From a checkpoint of a small mixture-of-experts model trained on Wikipedia.
Size: 9 layers, vocabulary 14637.
Experts: 256 experts in each of 9 layers, 128 squared ReLU neurons an expert, 4 picks a token, a softmax router.
Training: a variant of Adam for the experts, 1976M tokens, 15076 steps.
Below are experts of layer 2 (counted from 0) of a mixture-of-experts language model. Rows are named router (the router's row for the expert), up (a neuron's input weights, with its number) and show model dimensions 0-255. Each number is 50 + 15 x the weight over its row's rms, rounded and kept within 0 to 99.
Before each expert's rows: a language model's description of what the expert responds to. This comes from a sample of Wikipedia text that the model never trained on.

# expert 34
Degree and size modifiers
router:64 37 41 79 63 65 38 36 81 32 58 39 73 62 36 63 61 32 72 53 36 56 69 61 29 36 22 38 65 34 46 26 64 68 62 63 35 59 59 56 33 27 42 41 29 70 55 68 32 69 53 82 52 67 58 66 72 28 47 46 75 60 66 52 69 44 59 66 39 65 58 59 38 62 66 56 60 47 54 36 43 46 63 34 49 29 23 46 40 73 52 35 67 60 57 50 42 77 57 40 57 51 43 36 33 38 53 38 48 50 35 64 66 77 74 69 51 75 56 32 37 26 36 43 36 67 46 44 45 64 50 46 64 28 64 71 54 36 68 42 50 70 72 66 32 29 32 69 49 65 62 58 32 48 66 77 47 32 39 57 61 56 57 53 65 66 58 34 69 42 32 36 69 48 42 39 78 61 50 25 48 73 61 76 37 62 29 45 48 30 29 26 63 37 43 35 42 69 46 46 51 59 68 28 60 33 33 32 38 46 64 62 31 31 43 72 40 51 27 61 57 29 60 79 67 34 65 57 63 23 53 35 62 66 78 54 73 38 62 36 56 72 81 71 40 29 55 60 42 46 66 33 43 62 44 64
up1:63 65 67 53 81 65 24 47 45 54 60 23 33 70 22 44 45 38 38 63 58 62 41 38 61 37 41 37 80 61 54 68 38 40 71 55 53 36 51 41 70 40 43 23 33 46 75 53 71 60 39 95 63 41 42 41 36 63 36 57 30 57 59 30 51 32 42 29 62 57 49 51 51 54 57 42 41 62 47 64 32 92 51 47 32 42 31 61 43 46 71 42 65 46 27 78 27 41 26 49 47 55 74 62 77 51 42 73 51 83 40 55 56 52 62 56 45 46 52 31 62 32 59 41 31 58 50 66 52 29 43 40 77 24 51 50 35 55 37 38 25 41 40 39 80 54 36 40 14 71 28 54 47 48 70 25 41 48 23 51 50 60 46 84 60 71 49 55 61 65 58 34 21 47 27 31 49 99 52 67 35 68 60 34 33 36 43 50 40 61 48 36 69 32 48 41 48 50 33 41 57 63 59 52 64 49 45 64 59 43 45 41 68 62 53 84 45 69 32 38 04 47 64 70 55 34 50 49 46 59 27 40 65 43 47 64 44 58 49 42 64 45 62 59 69 48 36 43 41 57 37 60 45 62 66 68
up2:55 65 47 78 44 71 70 46 59 41 30 43 40 61 77 56 73 49 60 22 65 45 56 65 22 38 25 58 44 34 27 44 60 26 47 50 33 52 69 50 37 46 24 42 42 42 51 35 45 43 56 83 56 45 58 51 62 29 49 58 63 50 40 32 51 34 32 36 10 57 43 41 67 83 47 80 84 61 38 38 63 36 37 47 50 30 39 59 58 58 35 32 61 24 71 65 57 53 50 40 43 40 37 17 49 41 36 63 76 65 38 55 58 75 54 38 42 69 46 56 39 52 49 57 17 54 61 51 54 53 52 59 57 45 69 53 50 37 72 35 48 44 53 51 58 32 12 47 62 55 36 22 50 27 59 57 56 36 44 33 62 27 61 29 60 57 39 61 44 60 47 53 87 46 63 70 58 70 73 59 49 76 29 89 70 79 28 31 47 38 34 49 38 41 62 30 24 66 57 26 63 29 54 28 41 41 33 27 39 57 45 51 67 72 09 44 45 38 62 56 46 59 43 59 55 41 61 40 43 48 67 26 38 71 79 65 60 38 51 43 72 61 72 52 60 55 57 41 47 59 45 49 63 66 41 36
up3:44 12 49 75 61 65 54 54 53 63 52 24 48 43 41 52 65 43 58 41 55 46 38 39 42 48 44 26 64 43 45 54 43 34 38 52 44 56 41 62 47 50 54 20 53 42 40 57 37 73 49 51 27 60 68 41 37 54 31 44 51 45 46 61 40 51 75 67 41 43 53 37 56 81 42 53 56 59 63 48 38 84 74 41 41 54 57 42 63 67 41 41 37 37 40 69 69 78 35 46 41 73 65 65 54 70 35 53 43 55 10 57 40 44 72 23 51 64 70 49 40 30 56 39 28 77 36 44 74 55 27 54 71 47 81 60 37 62 73 49 54 62 26 79 31 60 65 37 57 63 57 53 50 16 50 60 42 26 60 75 82 62 59 37 52 66 59 46 31 48 48 57 38 50 33 49 49 66 27 28 47 93 50 31 87 44 59 67 28 61 78 58 45 54 54 62 33 63 69 77 34 59 55 32 51 47 31 72 38 56 72 46 57 48 39 50 65 38 07 57 50 71 48 47 42 66 57 44 48 46 51 29 92 72 39 41 67 40 47 48 29 68 35 55 26 37 33 70 46 54 55 30 65 49 60 23
up4:56 42 47 32 24 48 45 41 60 42 38 41 53 70 66 51 65 64 54 65 53 29 41 22 79 31 18 67 46 57 39 40 76 61 29 67 48 37 34 44 61 27 66 17 59 34 45 56 57 48 80 50 35 38 30 54 46 51 52 48 68 53 58 64 69 58 55 44 49 66 74 30 49 57 28 57 86 59 45 72 69 35 46 41 28 40 28 77 60 62 21 67 49 61 64 90 37 73 23 57 41 39 16 34 39 52 54 38 49 67 56 50 29 59 44 80 41 28 41 71 63 23 60 73 53 79 52 32 44 61 49 42 72 39 49 61 35 64 32 48 45 54 29 40 33 55 46 72 40 47 38 42 56 47 54 37 27 20 29 52 65 80 42 39 57 63 27 52 74 50 47 50 43 58 47 44 65 42 65 31 70 52 48 51 45 71 51 47 58 47 52 61 32 37 46 43 40 64 37 37 45 57 51 53 57 59 48 26 68 76 39 28 42 29 22 73 39 53 66 40 64 60 29 57 61 21 33 52 48 43 78 30 62 29 59 54 51 22 65 32 67 50 48 39 60 65 55 33 70 68 67 60 70 71 31 34
up5:32 57 39 48 47 42 63 56 53 47 52 32 54 47 46 75 45 36 36 63 42 60 40 34 51 36 65 23 48 45 61 61 49 44 59 39 55 29 47 26 58 28 58 58 55 66 50 38 55 52 38 50 49 37 73 62 61 72 46 51 56 52 66 09 41 53 45 25 82 30 47 49 58 36 35 27 51 46 26 63 67 35 44 53 59 51 49 57 57 82 44 83 15 63 39 70 35 60 61 52 32 37 48 59 33 37 82 30 56 88 54 56 42 63 56 72 17 41 52 53 52 22 60 27 27 34 54 41 41 67 37 59 74 48 39 44 44 64 33 20 60 29 36 65 73 74 30 30 17 40 55 36 37 45 65 69 40 36 33 71 35 60 29 34 55 44 27 41 56 54 53 54 77 57 52 39 47 76 28 39 38 71 67 60 53 56 63 28 53 60 47 53 32 62 66 46 63 88 43 55 47 59 45 66 39 52 46 53 42 68 42 44 52 62 53 61 25 67 39 27 45 67 50 84 40 23 55 52 50 51 36 39 74 84 53 48 61 46 77 49 39 73 76 31 43 63 43 35 68 32 12 48 58 73 46 56
up6:50 61 72 61 59 62 59 34 24 31 43 55 35 40 42 59 54 51 76 49 41 42 36 28 31 26 54 26 27 36 88 30 56 55 49 25 49 43 54 48 50 75 52 62 28 53 43 69 56 68 52 44 29 57 58 38 42 51 16 57 46 49 45 30 32 63 50 43 69 40 73 57 46 33 61 35 39 54 42 59 29 71 44 54 52 49 53 51 42 54 38 48 61 40 23 57 47 44 25 44 68 63 60 20 43 60 24 46 75 56 14 47 57 45 54 60 39 69 60 68 51 47 41 30 61 37 43 60 69 73 25 58 61 10 46 61 40 44 35 65 13 57 29 67 21 48 28 74 50 43 45 61 46 56 99 51 33 37 47 42 53 92 67 65 45 61 37 57 38 47 39 63 20 70 60 39 80 50 61 46 26 61 40 49 57 59 48 52 75 63 48 47 28 44 64 38 33 50 48 43 52 37 96 62 64 63 47 44 33 56 66 50 48 62 66 40 28 44 29 52 30 25 41 69 55 51 85 31 65 55 26 53 56 43 55 41 44 46 41 62 36 39 64 71 60 52 60 35 51 38 27 51 55 49 69 28
up7:75 42 30 50 44 47 30 55 73 59 38 46 40 71 52 32 50 64 50 32 58 55 54 43 56 66 43 62 55 45 66 75 70 39 56 61 35 45 61 47 43 31 21 36 23 70 49 40 29 63 88 85 60 88 42 59 31 22 45 44 64 45 44 47 69 45 39 53 06 43 57 43 53 73 69 62 59 68 32 45 56 52 58 47 48 28 49 51 51 47 66 74 54 56 67 55 48 36 56 66 58 24 36 60 39 18 62 53 67 46 57 48 57 65 52 53 63 46 40 55 45 44 57 41 46 58 46 27 18 56 59 58 46 34 55 74 64 87 48 37 44 63 63 51 26 33 57 66 57 52 35 43 48 54 41 41 51 36 32 51 35 42 43 99 63 64 36 49 25 46 17 50 58 33 72 72 50 80 53 39 68 54 56 59 39 48 10 34 47 43 62 38 59 48 61 14 34 44 43 44 55 54 49 29 34 58 54 57 34 47 50 41 25 46 46 41 36 46 71 49 51 55 87 53 41 22 30 49 41 29 53 62 70 62 48 43 68 68 21 34 64 74 77 44 57 58 51 52 16 68 78 46 61 51 49 30
up8:57 49 30 54 40 42 29 65 65 20 23 61 79 38 37 29 44 27 70 59 49 40 59 38 30 39 51 62 63 36 55 29 52 46 77 60 53 47 83 93 52 30 50 62 32 41 58 38 38 52 53 23 22 55 56 37 27 13 54 49 53 27 71 46 58 60 54 47 49 56 26 70 26 70 32 58 55 70 40 39 30 65 49 40 20 05 59 48 50 54 49 52 29 74 41 58 62 33 57 50 48 39 65 55 40 39 37 58 35 35 46 53 56 51 17 34 73 66 52 71 43 42 36 63 64 60 51 43 57 47 36 31 47 56 51 45 43 31 37 37 51 51 37 50 61 63 41 73 44 50 81 48 53 60 49 70 39 41 61 62 46 26 46 33 44 42 40 71 64 59 21 48 26 46 65 64 36 38 48 40 51 28 73 60 42 64 40 38 43 52 78 46 51 47 44 48 38 52 56 46 27 66 69 35 43 64 38 39 63 62 45 55 47 40 41 96 32 19 61 53 62 27 72 51 39 59 50 56 42 24 21 59 53 41 47 61 50 57 42 33 47 39 53 99 42 64 42 66 40 59 83 36 55 54 38 82

# expert 56
Opening parentheses and currency
router:65 33 36 58 49 60 42 44 66 51 50 31 61 60 59 63 57 26 70 40 31 68 74 69 46 32 27 33 58 30 82 44 59 59 70 69 29 47 57 64 25 20 51 49 35 65 52 78 45 67 42 65 58 81 64 71 57 53 56 40 66 53 74 57 72 21 58 49 19 56 50 67 26 66 46 59 63 51 68 35 32 41 63 25 39 35 36 26 33 48 70 33 68 70 59 46 56 55 44 53 57 63 38 37 46 36 44 47 56 44 26 52 56 57 55 75 44 59 69 36 37 30 50 46 36 70 43 42 52 47 56 30 62 40 67 62 64 30 67 26 53 62 75 59 38 37 29 72 31 58 71 61 37 38 62 62 41 33 50 69 58 63 59 39 70 62 84 38 51 44 40 29 54 46 27 29 61 61 50 44 40 57 63 71 41 40 41 53 46 26 33 34 74 43 32 38 55 60 30 61 58 64 69 37 69 27 32 27 45 63 66 42 49 29 60 68 44 40 26 68 57 33 62 59 75 35 54 59 64 38 35 31 77 55 90 27 65 34 61 47 65 63 47 51 36 28 67 60 40 37 79 34 32 62 37 65
up0:65 39 73 56 53 34 81 76 63 71 65 66 36 61 84 41 61 58 65 48 45 42 33 53 57 23 23 29 52 63 67 53 75 57 46 60 24 42 60 46 66 57 42 39 67 31 44 35 40 47 57 56 56 27 54 68 75 43 42 57 65 54 48 58 46 40 82 56 44 69 47 29 27 48 65 62 50 43 51 32 35 52 61 36 43 53 59 40 24 39 50 48 93 34 39 35 46 50 35 30 55 51 49 34 59 63 49 68 56 74 56 30 44 62 70 54 71 43 41 49 43 14 45 26 36 51 52 33 31 32 51 51 54 53 72 58 74 26 72 33 36 52 70 52 31 41 42 47 28 61 24 38 63 57 29 47 33 32 40 79 52 48 78 38 55 25 50 47 62 48 44 43 61 68 48 66 69 59 25 42 48 74 42 51 68 68 71 67 39 48 26 33 61 50 67 34 59 55 55 62 47 53 67 64 47 60 65 32 49 22 52 68 31 32 24 34 43 71 61 52 62 67 40 68 45 50 44 49 75 39 66 64 28 70 54 63 47 36 58 61 13 63 44 45 66 38 32 39 29 46 48 43 54 62 99 24
up1:48 64 37 95 57 72 59 17 29 16 78 51 54 59 55 59 73 43 52 48 34 57 55 71 36 52 68 25 29 10 39 59 61 40 47 63 76 55 45 76 55 62 23 70 45 83 74 47 20 48 70 40 08 51 63 46 52 45 57 68 53 63 69 69 49 51 48 62 59 49 38 50 69 71 62 71 90 50 67 44 42 52 70 44 67 30 47 51 62 45 37 46 28 42 42 47 63 48 65 54 56 48 52 31 37 25 51 27 37 57 13 53 45 67 45 46 27 36 60 53 76 30 44 51 50 68 44 31 55 52 48 30 67 28 48 85 57 69 34 54 30 47 39 62 37 59 53 48 50 50 47 43 42 21 38 55 46 43 59 56 85 30 54 47 60 46 85 30 61 54 64 51 47 49 53 33 68 53 69 56 19 84 54 49 25 53 56 63 45 36 39 41 54 27 56 60 39 57 58 48 62 61 40 40 40 38 44 62 60 36 52 48 33 49 63 53 51 35 19 53 48 53 47 83 70 54 73 75 69 43 42 32 61 48 53 58 79 44 57 40 66 58 62 61 46 36 34 58 58 49 57 29 60 50 37 36
up2:60 42 56 39 45 15 01 42 79 62 51 46 49 34 50 57 43 95 30 70 56 50 38 48 36 63 31 72 42 51 54 57 45 31 56 70 73 46 39 30 52 27 47 38 43 54 46 41 60 65 51 52 45 63 57 64 30 53 42 75 53 37 49 46 43 70 38 54 24 36 58 53 05 56 51 44 42 31 49 09 56 59 46 48 77 61 44 32 30 46 56 48 34 61 41 44 39 35 68 41 43 69 41 37 47 48 70 90 54 52 50 58 28 55 59 79 41 32 71 39 40 38 62 52 40 65 59 55 30 44 50 37 57 60 79 53 63 61 46 58 29 45 50 57 56 35 56 81 47 39 60 31 46 64 61 49 35 23 55 61 37 28 59 54 32 61 61 36 44 55 35 43 43 46 33 34 45 73 31 51 53 43 87 64 59 36 42 76 39 73 32 51 51 68 34 41 29 55 70 59 72 50 44 60 43 20 47 56 47 41 55 38 52 56 46 37 51 39 73 51 61 58 26 44 83 36 44 50 56 43 10 41 56 47 38 69 51 43 62 43 77 91 50 51 24 42 25 56 49 34 69 19 24 61 59 42
up3:52 31 47 70 34 55 35 29 65 46 45 38 63 59 62 63 68 60 40 72 19 29 64 38 40 52 36 64 55 32 41 47 49 70 81 66 37 51 58 47 53 57 51 37 28 54 65 45 66 57 54 31 68 62 63 64 64 24 49 45 43 64 74 24 67 27 74 59 44 55 61 40 14 52 71 46 42 41 65 28 47 33 53 43 51 52 31 30 40 88 50 43 35 36 20 40 46 68 66 28 46 44 50 42 49 29 89 50 34 61 39 54 38 90 58 53 37 52 54 51 31 27 51 57 52 64 60 38 42 39 78 41 57 30 47 62 30 41 73 49 33 53 41 68 48 28 38 74 32 44 58 70 28 38 54 68 36 47 37 60 71 46 41 76 53 52 44 34 47 59 71 61 68 30 58 41 42 50 58 62 31 68 44 47 53 47 72 42 61 50 40 00 57 58 33 48 50 45 81 46 63 57 58 45 64 51 27 55 42 57 65 40 59 40 48 36 19 33 62 70 58 39 51 66 69 67 49 58 56 62 63 26 76 60 80 47 77 52 79 41 60 52 61 32 29 61 68 60 37 30 53 47 55 68 61 28
up4:43 37 26 58 47 48 58 58 35 32 56 61 63 60 29 45 76 44 71 57 27 73 56 59 58 51 64 65 53 31 41 42 61 57 65 62 25 40 52 54 48 55 57 56 34 57 40 71 52 43 67 41 49 53 65 99 47 45 32 58 63 85 67 37 51 33 67 46 16 30 55 33 63 76 61 37 51 43 28 26 84 75 52 44 52 46 31 32 54 69 65 47 47 63 40 80 67 56 77 43 43 28 12 65 36 53 44 72 35 46 37 30 59 58 61 38 24 49 44 52 43 35 61 51 40 46 67 53 54 48 59 24 53 50 28 63 50 37 64 47 59 65 77 64 42 52 40 49 68 80 54 49 30 41 54 73 52 21 41 63 58 36 40 58 60 52 61 48 61 51 87 56 59 39 59 30 60 58 59 35 10 35 65 55 28 60 29 51 55 35 49 26 50 44 50 41 68 45 34 80 66 67 40 52 47 49 52 59 60 30 67 59 54 39 53 44 41 46 30 68 62 50 65 48 45 43 66 48 88 33 37 56 38 64 50 50 56 31 25 47 48 78 42 74 57 53 64 61 51 45 50 49 50 65 70 64
up5:43 70 54 72 58 37 58 56 44 34 58 27 71 40 36 33 74 33 47 32 33 46 53 35 43 37 12 79 64 40 44 38 66 69 56 65 46 74 28 78 51 50 62 53 25 63 65 51 38 84 43 31 55 59 74 61 49 36 72 70 46 64 71 59 64 46 56 53 80 42 51 37 61 39 67 37 67 57 86 51 40 39 54 40 57 43 51 04 40 86 51 49 46 70 46 32 39 59 50 34 59 75 51 51 37 29 56 75 36 56 49 86 80 59 61 62 60 46 48 50 31 48 49 53 25 64 39 45 54 51 48 52 80 28 49 56 62 56 56 18 45 59 38 53 32 57 46 56 63 36 66 70 59 94 52 59 38 34 45 52 55 37 56 75 57 54 47 44 74 17 56 38 50 46 43 26 49 67 78 29 50 36 50 39 14 49 57 40 44 56 42 36 61 75 29 42 48 48 54 49 64 52 80 61 49 47 34 48 58 30 70 59 33 27 64 65 64 54 52 56 30 35 64 81 42 39 63 58 61 39 43 65 33 18 28 31 57 43 60 36 59 68 60 57 43 40 55 45 38 34 56 58 37 71 50 42
up6:63 37 59 77 50 72 63 46 76 54 80 32 59 49 55 67 66 83 51 48 33 40 49 74 60 55 54 29 45 41 69 34 58 59 57 56 65 52 52 45 37 47 50 59 38 65 52 78 41 43 47 47 38 40 80 70 40 54 72 39 51 61 65 15 41 53 81 60 28 62 54 60 50 63 57 33 36 64 46 34 26 69 55 52 74 29 44 70 65 55 62 25 53 54 49 56 60 39 50 49 49 47 35 27 36 41 45 26 16 47 50 56 94 55 75 34 47 54 60 54 61 23 42 56 39 58 36 20 49 41 26 46 65 41 54 90 73 16 84 40 54 49 61 65 54 19 43 68 27 50 50 65 44 41 34 51 74 32 26 45 45 59 53 41 57 44 54 56 52 58 73 50 62 44 35 37 79 53 58 48 49 54 50 96 62 39 50 71 44 56 49 47 54 25 32 49 70 52 37 50 68 47 54 69 57 28 55 46 24 41 59 77 29 48 55 65 47 47 27 50 64 75 34 67 74 53 53 53 69 38 50 27 53 68 27 13 55 59 38 45 47 61 54 58 47 49 43 76 49 55 58 53 60 38 87 37
up7:62 57 55 82 51 59 43 25 33 21 44 18 61 59 59 55 71 28 47 28 41 65 62 22 67 23 42 50 60 46 65 45 53 64 38 56 51 38 65 51 42 43 51 54 47 88 65 58 42 70 49 56 45 74 46 77 38 28 40 40 58 72 54 60 58 31 60 59 40 43 56 52 30 53 52 38 68 42 65 43 49 31 73 39 35 53 25 32 47 46 66 54 45 70 50 54 41 32 36 38 31 69 32 33 58 46 29 57 45 51 36 78 44 57 64 82 59 74 53 23 33 05 31 45 56 64 47 68 68 65 47 50 40 41 50 32 68 59 57 33 66 52 47 82 27 32 49 56 57 62 57 70 30 27 43 60 37 38 32 58 40 50 71 54 72 80 61 53 49 49 28 40 71 33 56 30 81 62 56 27 28 51 47 76 53 43 39 68 39 15 45 32 80 63 45 44 51 65 60 41 57 61 62 49 59 32 39 40 72 38 59 41 36 34 70 91 48 61 56 43 40 19 42 53 58 33 57 58 75 23 47 69 85 62 43 55 78 43 41 51 69 50 37 45 55 56 56 50 51 41 66 37 49 44 56 27

# expert 11
Sentence-final periods
router:56 18 43 69 66 67 46 25 71 39 72 47 80 49 49 82 54 53 55 42 29 63 63 57 17 41 38 46 56 38 72 48 55 52 52 66 45 59 64 67 30 41 42 56 47 56 49 92 53 55 58 62 68 85 54 60 51 21 49 33 54 63 88 47 71 38 53 73 37 62 64 63 26 68 56 44 79 39 64 44 22 50 61 43 46 51 26 26 25 62 65 31 70 50 59 59 42 73 68 41 63 51 50 37 50 39 68 39 46 49 41 43 84 70 69 68 63 73 53 33 41 30 39 45 34 57 32 35 48 68 57 38 73 30 78 61 66 03 62 29 36 57 57 51 30 36 38 56 50 66 55 53 43 27 49 52 50 37 44 56 60 48 74 49 58 60 88 38 56 29 53 44 46 53 13 49 65 57 59 32 46 59 73 59 22 60 49 55 55 48 42 36 65 41 24 24 58 54 35 52 53 54 66 31 57 44 24 32 36 49 59 43 35 36 54 70 37 39 39 51 59 41 78 68 69 26 54 60 58 42 53 32 51 62 66 50 68 39 49 41 76 71 64 72 37 36 54 58 41 47 57 42 32 51 55 65
up1:51 54 67 55 34 53 51 33 53 34 33 27 49 51 38 52 46 36 64 38 36 29 56 49 43 32 18 49 49 28 51 33 51 66 73 56 55 76 56 50 58 45 58 00 52 66 54 43 50 59 34 75 41 51 39 58 92 64 48 75 55 57 56 50 68 59 62 68 36 75 30 31 96 30 11 56 51 60 33 55 54 51 33 48 51 33 51 47 32 69 25 30 42 78 50 48 36 49 48 39 40 65 43 57 22 43 42 72 60 38 26 33 43 63 37 40 53 70 46 33 59 80 42 56 34 58 36 61 22 53 31 48 73 66 72 66 30 47 36 27 43 52 55 35 39 41 69 40 41 51 25 48 40 22 67 49 24 82 72 57 60 67 30 69 61 50 31 34 52 83 55 47 43 45 67 43 34 60 59 60 56 33 47 61 56 41 43 60 39 38 44 51 34 30 39 49 45 62 49 45 42 59 63 35 77 48 40 35 53 48 56 59 74 52 22 59 54 38 22 61 49 48 47 43 41 43 68 82 80 53 40 17 76 48 46 44 45 50 47 42 69 53 67 49 11 40 50 45 59 56 64 52 68 56 39 49
up2:44 54 75 66 42 44 37 38 55 40 40 40 60 57 27 51 56 88 71 74 60 72 73 56 71 00 55 50 63 73 46 50 51 54 34 64 42 55 79 55 40 22 43 51 35 49 50 50 52 47 93 60 52 48 58 43 73 29 64 51 72 73 35 58 36 64 43 42 55 28 29 37 67 43 34 52 52 85 52 30 55 49 45 22 39 38 53 46 50 70 34 31 64 42 46 40 51 58 58 32 63 53 52 39 37 20 57 49 44 42 41 65 30 60 69 44 34 70 78 53 43 75 31 57 23 41 50 42 51 58 38 65 40 48 19 55 67 41 25 45 52 40 35 50 42 51 45 44 49 62 48 38 14 54 61 46 64 45 38 47 47 63 37 55 58 67 37 39 52 55 51 68 68 50 49 55 43 35 55 61 44 57 61 41 35 53 37 16 52 59 44 58 45 08 51 70 54 62 49 55 60 62 34 35 55 42 50 67 51 23 87 29 60 20 44 45 40 30 65 58 58 57 25 82 85 42 75 54 75 47 71 43 34 43 42 42 69 62 06 42 42 30 59 53 40 43 67 33 63 54 54 37 74 60 40 69
up3:50 15 91 74 64 67 26 54 84 45 22 38 72 60 41 71 49 72 57 62 26 46 59 38 56 40 62 41 49 36 36 38 64 65 64 78 55 57 59 22 39 53 36 39 50 46 52 91 40 68 23 57 45 50 51 57 63 23 40 38 63 34 47 51 56 52 51 45 39 48 32 53 42 32 49 44 58 61 37 47 50 36 36 47 62 38 25 28 48 40 55 30 31 59 52 64 49 63 74 32 40 52 53 17 34 30 58 66 56 41 31 34 86 56 68 36 58 30 61 19 67 58 34 55 26 58 34 22 55 39 34 34 45 58 82 41 41 12 80 18 35 74 36 52 33 34 54 48 30 86 55 41 38 53 58 68 62 51 58 57 41 27 36 56 67 43 85 60 65 57 60 58 33 51 33 45 52 56 43 50 46 65 50 20 38 64 44 52 54 46 39 65 30 20 58 49 66 62 19 60 61 71 49 50 53 33 61 48 72 45 74 45 65 41 60 56 44 44 58 40 28 49 53 52 27 50 58 51 73 58 34 48 61 38 45 33 49 58 60 39 48 45 64 74 70 44 48 68 62 36 70 57 39 52 42 58
up4:74 61 31 39 49 34 29 40 46 56 42 44 56 61 18 46 45 59 40 31 48 60 51 52 41 36 33 44 68 41 42 49 40 71 69 65 49 54 63 72 57 52 24 33 42 92 61 61 43 59 76 52 34 45 44 77 50 31 58 44 75 83 53 70 68 78 72 55 66 50 60 61 50 72 53 42 64 48 43 31 61 77 66 49 29 47 36 37 57 56 87 65 55 57 74 74 32 68 62 25 79 56 50 43 35 33 50 77 56 27 37 84 63 52 70 58 55 38 62 42 41 65 38 57 43 49 63 41 46 33 61 35 21 32 37 61 53 55 60 46 35 64 65 67 52 41 57 51 42 30 11 63 37 51 73 61 53 35 39 47 46 52 56 54 70 76 44 39 42 36 37 58 33 47 59 39 40 50 72 39 62 43 58 34 27 52 41 64 22 28 37 41 50 35 72 38 78 81 61 39 50 73 49 52 59 49 43 41 23 53 54 33 79 37 44 70 30 55 35 57 44 49 60 59 79 37 33 38 43 75 29 57 49 36 65 23 21 48 45 43 44 54 35 80 43 60 67 55 50 42 53 37 45 58 20 74
up5:89 30 58 57 43 47 31 52 59 44 67 46 53 45 46 41 66 16 41 76 42 57 42 68 41 23 37 21 65 52 55 51 84 38 65 55 33 67 43 48 61 51 14 47 34 67 71 52 28 58 29 55 37 54 38 78 50 53 51 78 58 38 42 54 29 67 44 44 42 18 28 44 75 51 58 61 49 27 28 35 42 68 18 23 62 24 51 34 35 40 41 34 37 39 30 45 46 73 74 35 70 67 76 56 45 55 33 64 67 59 46 61 38 54 57 49 54 44 73 41 56 54 44 58 22 60 53 48 47 34 61 58 38 68 58 61 16 41 40 49 39 64 39 60 49 35 58 47 35 41 65 67 27 61 53 59 49 48 67 42 47 57 35 70 48 61 55 44 55 46 66 40 50 59 50 44 54 68 28 51 24 53 31 55 41 61 46 53 46 43 25 36 35 25 36 24 65 46 31 59 50 63 77 33 67 65 45 48 70 12 42 46 59 59 40 57 39 67 23 70 73 11 58 35 74 27 55 88 54 69 63 39 43 20 78 46 62 45 48 57 34 47 74 50 39 53 69 33 45 47 35 45 59 61 34 58
up6:70 60 56 41 63 83 68 44 72 52 12 67 81 53 53 51 73 56 56 43 39 38 60 68 35 36 54 43 46 70 52 51 62 88 61 44 00 65 56 56 79 67 43 40 51 46 50 35 38 65 46 45 50 62 62 61 79 38 56 29 63 53 54 69 47 34 68 64 58 44 37 61 89 64 34 53 39 61 50 59 57 58 52 45 49 14 32 31 34 71 20 30 19 63 20 36 51 54 68 74 43 52 48 35 77 43 46 51 53 22 55 58 60 50 55 58 58 44 39 63 62 54 32 64 62 29 46 68 21 49 54 48 72 49 50 47 25 54 43 53 68 64 49 59 73 58 48 58 52 66 40 60 30 47 61 58 56 51 35 83 38 25 50 45 56 54 49 55 66 52 42 53 50 48 52 33 77 68 59 44 44 44 61 71 34 48 43 52 47 32 38 41 49 39 41 66 65 83 44 67 54 67 53 42 46 47 42 73 49 36 24 50 60 44 36 12 11 55 46 55 23 30 54 60 58 50 56 61 65 16 65 58 49 51 51 51 59 38 52 30 32 73 78 42 30 28 55 51 34 67 69 42 50 89 43 60
up7:45 55 43 54 54 61 77 76 33 19 39 70 51 70 34 56 44 53 45 50 35 43 36 40 33 52 47 59 66 29 42 23 50 65 44 49 45 46 40 54 71 41 75 14 56 47 33 26 43 68 41 52 45 38 53 57 59 43 66 81 54 56 52 63 23 69 40 61 34 34 80 24 43 59 39 46 57 00 47 67 78 26 73 44 31 55 46 39 69 66 49 12 65 59 32 39 54 86 36 55 40 77 52 54 47 47 47 41 25 41 63 53 62 32 55 82 34 46 43 40 45 47 55 37 17 66 40 48 41 56 46 57 55 26 50 50 52 30 41 58 51 39 20 36 70 54 52 74 41 63 48 99 50 63 65 44 47 22 47 67 71 50 39 38 40 57 66 34 70 56 39 57 47 67 58 42 54 40 58 35 47 54 57 40 45 41 40 61 65 46 56 64 39 66 14 31 54 53 46 52 67 49 53 64 48 64 52 06 46 62 46 44 49 41 50 53 60 35 47 44 35 33 68 69 66 45 42 46 58 28 53 48 47 55 30 50 57 65 75 53 27 86 33 67 47 20 52 43 27 57 57 29 48 57 25 66
up8:39 21 44 62 63 08 08 55 58 59 34 56 29 12 54 44 44 49 42 49 50 59 36 54 75 46 55 58 58 53 62 65 31 56 50 49 43 34 40 52 44 35 37 42 58 37 49 31 61 29 28 58 44 63 45 49 31 35 19 45 61 64 61 59 77 29 40 51 42 50 47 53 09 59 52 37 39 42 33 62 57 39 59 41 31 53 55 57 46 50 54 26 30 55 16 14 31 57 68 47 30 55 44 55 61 48 48 65 46 52 50 48 43 42 71 62 33 04 52 31 56 24 47 48 56 43 39 58 36 66 61 48 71 25 31 50 59 35 47 69 49 52 36 53 52 67 52 89 61 43 30 51 43 49 51 43 53 47 50 63 72 29 46 56 57 55 67 29 63 63 59 60 32 60 58 48 53 70 12 46 40 45 63 96 43 32 47 63 44 57 38 70 41 31 20 39 47 56 95 58 52 44 42 24 57 50 41 59 70 61 41 58 28 29 57 46 48 40 37 37 39 69 66 70 50 62 41 54 50 46 38 26 46 36 36 61 43 34 74 42 53 62 44 65 39 50 36 39 31 46 64 07 85 61 28 50